{
  "init_std_router": 0.0255,
  "head_dim": 32,
  "rope_theta": 78100.0,
  "warmup_steps": 200
}
Below are experts of layer 10 (counted from 0) of a mixture-of-experts language model. Rows are named router (the router's row for the expert), up (a neuron's input weights, with its number) and show model dimensions 256-383. Each number is 128 + 24 x the weight over its row's rms, rounded and kept within 0 to 255. Numbers have three digits each.
After each expert's rows: a language model's description of what the expert responds to; "gets" lists some tokens that make up at least twice as much of what it gets as of all text. This comes from a sample of Wikipedia text that the model never trained on. Tokens count by the router's weight.

# expert 14
router:085158118096186139153151157173123121161136112128149127109176119104090147160124125076109134160161128084122146138119143145096164111140151180096135108117160110147154139108089160144162128118115151136117144089141133128115141107144156129134148122130120139137116126115134129160192121122135138105109100137120138160125102127076139110107076158110135094126144151097145104136125153134161125124153
up0:115151141125095055121139115130115153143117151112160157133183135111091133150159126100142139171145119131126139087122132169095146113101121096114128182143146153128167134164113112154107136116100112149092185141133164123145150121119113115115150135120138143135165150140125136176181148193178155100114074141128134138120159117112112148153123162126115117154087137148132095127139105105120121122172
What it handles: Later digits in numbers
gets: "3", "6", "4", "5", "7", "0"

# expert 24
router:107142151130129122125127138132105173126144140103118140098114116132116114146104149136117144176121168124121135126064120129114180126138153206104154116098124106145176089121132161141159100144138106081111143134136109139111131108133144148142129138115138158134122078105173122157105155122150105080130125109129135137137059152143087138145113148127146129122107118120123127129097134123120107161161
up0:091124141180104178142141124129150100121115099100160121135123108067140120121115172144122166173133135114097112102127110131143144132107131158137151102159136119163144088140121124099136146115106153156093169122167133121089171140140142098086113135087083137153133135158143145094122138108148128142163134142161127150088118129140159175129126162092169138154145096112096149166116128127176136140133
What it handles: Space before numbers
gets: " ", "–", " such", " mid", "   ", " und"

# expert 29
router:123154128144141157183153159156072130110130117100148098128132062128137155142105151092117122157114129149093135126143107091131164141116146064131103136137143114099140088114138157122138113121123105138130138108135124138106115163080162126157129095133132124152134079143169155120132156142124090108120104137109129129126128144124133120100111154112154085128162124145081097151105110118162082139164
up0:081123100139126156099120113157156155142123086127165124111144113129131148155106143116155157098094085161127166128156076153127127125121123108099121163110092154088147116111119134134129115110135133107120087136132116159155137139145138172103135104138155154127143132144140139101142135157132084188083105128117123145118120135116146156143129130132154167125183142118118127172136125163145103141156
What it handles: Prepositions
gets: " in", " to", " on", " for", " from", " In"

# expert 15
router:086126148149132110141132145156117127141141139113135121078144126159120139118104160086088146121133132133091155154117112109150113113102141150105093122149155089137145137111127129142102136118111104126101141151130160121087146140078134144155136106129088186148140123113127071087133123128169135086115118124111121129093069159135128115142126162184156127131161131152131108126098108094125096160163
up0:092120140132083128139155119120149144129097185123106136099130083133135132140121118120136136133121153164095145139127100081160144135119108151140125086123161117162120145106124133170127121149159126128126115096108121131104116145076137155091146139126131113131134119122133088137164165149174095114140106088156131109152134112156171112136137120119155126129188136143128157121087139073163075110130
What it handles: Digits within numbers
gets: "9", "0", "8", "1", "7", "6"

# expert 13
router:101156118102124100103140144177097154147154130122128114119137135121112102096140107134114147170124162093145112096077121106142134132128147180121115127155152111079138112123155116153143112098096087097125139098153083099104086152136128138125141132124132127148126142114161088100142122117147110097094129136139124145111104160153127098150123123144154109150152169108087101133143120118137093174155
up0:108128118175112128115146135139101082163140149137117146134126183112115125126126140169137117172131127145154123118104120111150185128127117119177126111115100142120116113113083122111180145146154126125125118145109118133079137152128160077152126079135099139125100136140115081146141139100098116086130153134124116148158115180137098136105136130179099110086198124142132131128145105101111128144112
What it handles: Digits and taxonomic suffixes
gets: "2", "9", "8", "7", "us", "s"

# expert 20
router:106144084119136112158132102160154155122120143092133130139129112073128129111134101065144153155134141137072154146148082109135152148155181135095119087143107102111124119101115134148139141149138090131118118091137052141128068128098122153107137147124142128192106153123100106115110147123174120132125122143146114155100105123136126138122139134101175099147152150142116097151132126083166101144143
up0:083114134133112137128193145114162132126128122120075097186113130139139157144142089098135122099130123110118076140096087143112128129163168126148112102148141112168142111111134133133128146082114114077150131113126093120061111184151168132116123124111132099136140120106160123148103134122122090121158150114131115139091125155141086109133120122071127136181154137117135156182149168134108128129167
What it handles: Opening brackets and symbols
gets: " (", " \"", "–", "-", "/", " /"

# expert 31
router:081153134132121154156179148116120142155160107103182088144131101144130103162087155134168114148136109108120118121139080112099139152087150137097105136137122085140138127138158149144137115149133076127111152108139124111140115151110147132144193106120123180125133104123126112134195135133122099130102117103136133115151096112108115097127150121132121082129145157153113112141107116128106135119141
up0:142135123106115102152110139107095106135159137116118145131141099108117117142164142121116118110118100120131091135126141145095140134165203101105156126108145106185131112095146134135124130125100096146141145089149150123133101157116163123111163149107102083130151102163113158160144152149081140102126137119172106113106135145202132141103124088172135147120193138160068095089177133161110139140115
What it handles: Titles and list punctuation
gets: " |", " of", ":", "-", " and", "="

# expert 0
router:065180138176094149127139139169137134119125097123171095132147160094102115146079126046125129147116170160107160112082075127168146139125103122123114087146154111122130124075148178142108101116095096157102145124103151146142112089122150120135117131090115138107111094114175121084110144075133106085142141123129118105163121156115118128156128126147128093167146123158145076164113130117115094140174
up0:115124120163124155104124135166116101118124111106129187118154106135098097118164117170112124135121150151140139122111151135050135183105076116140136140140126115107138102165113175121152148126153135127121103159117134144174094117118110155131127127124153125099106094151095202117140098155124152086102156150155133155092112168112180135113147129151134172098127141135136142095155139134137097129107
What it handles: Section and line breaks
gets: "\n", ".\n\n", "==", ")\n", ".\n", "==="

# expert 17
router:100101105107129133107166113161097172121164104142125074098104109118138121100102110123120168146157111165147143141106124151100122138137156147097130160136134127139173117101131140125145130106147152071118145138089089123130123070090168117161166126119109146129134094101127165122139129140160101112103153173188143136124110120181119113151143146130157111145175173098121123159124115111154116123159
up0:164076048113111093134094113173120126120162142133130138136116116148120092149126122127130093139104106143128181168101147119116111128122131157128136176146148128150125107185142122099168183145165124093140144122106151077126091121082131118145134142150144180118081103115139140091128114080161145111140111098097116122152138194141130107140150130135153116137125114131151127133154114102119099095132
What it handles: Infobox line breaks
gets: "-", "\n", "\n\n", ")\n", "′", "°"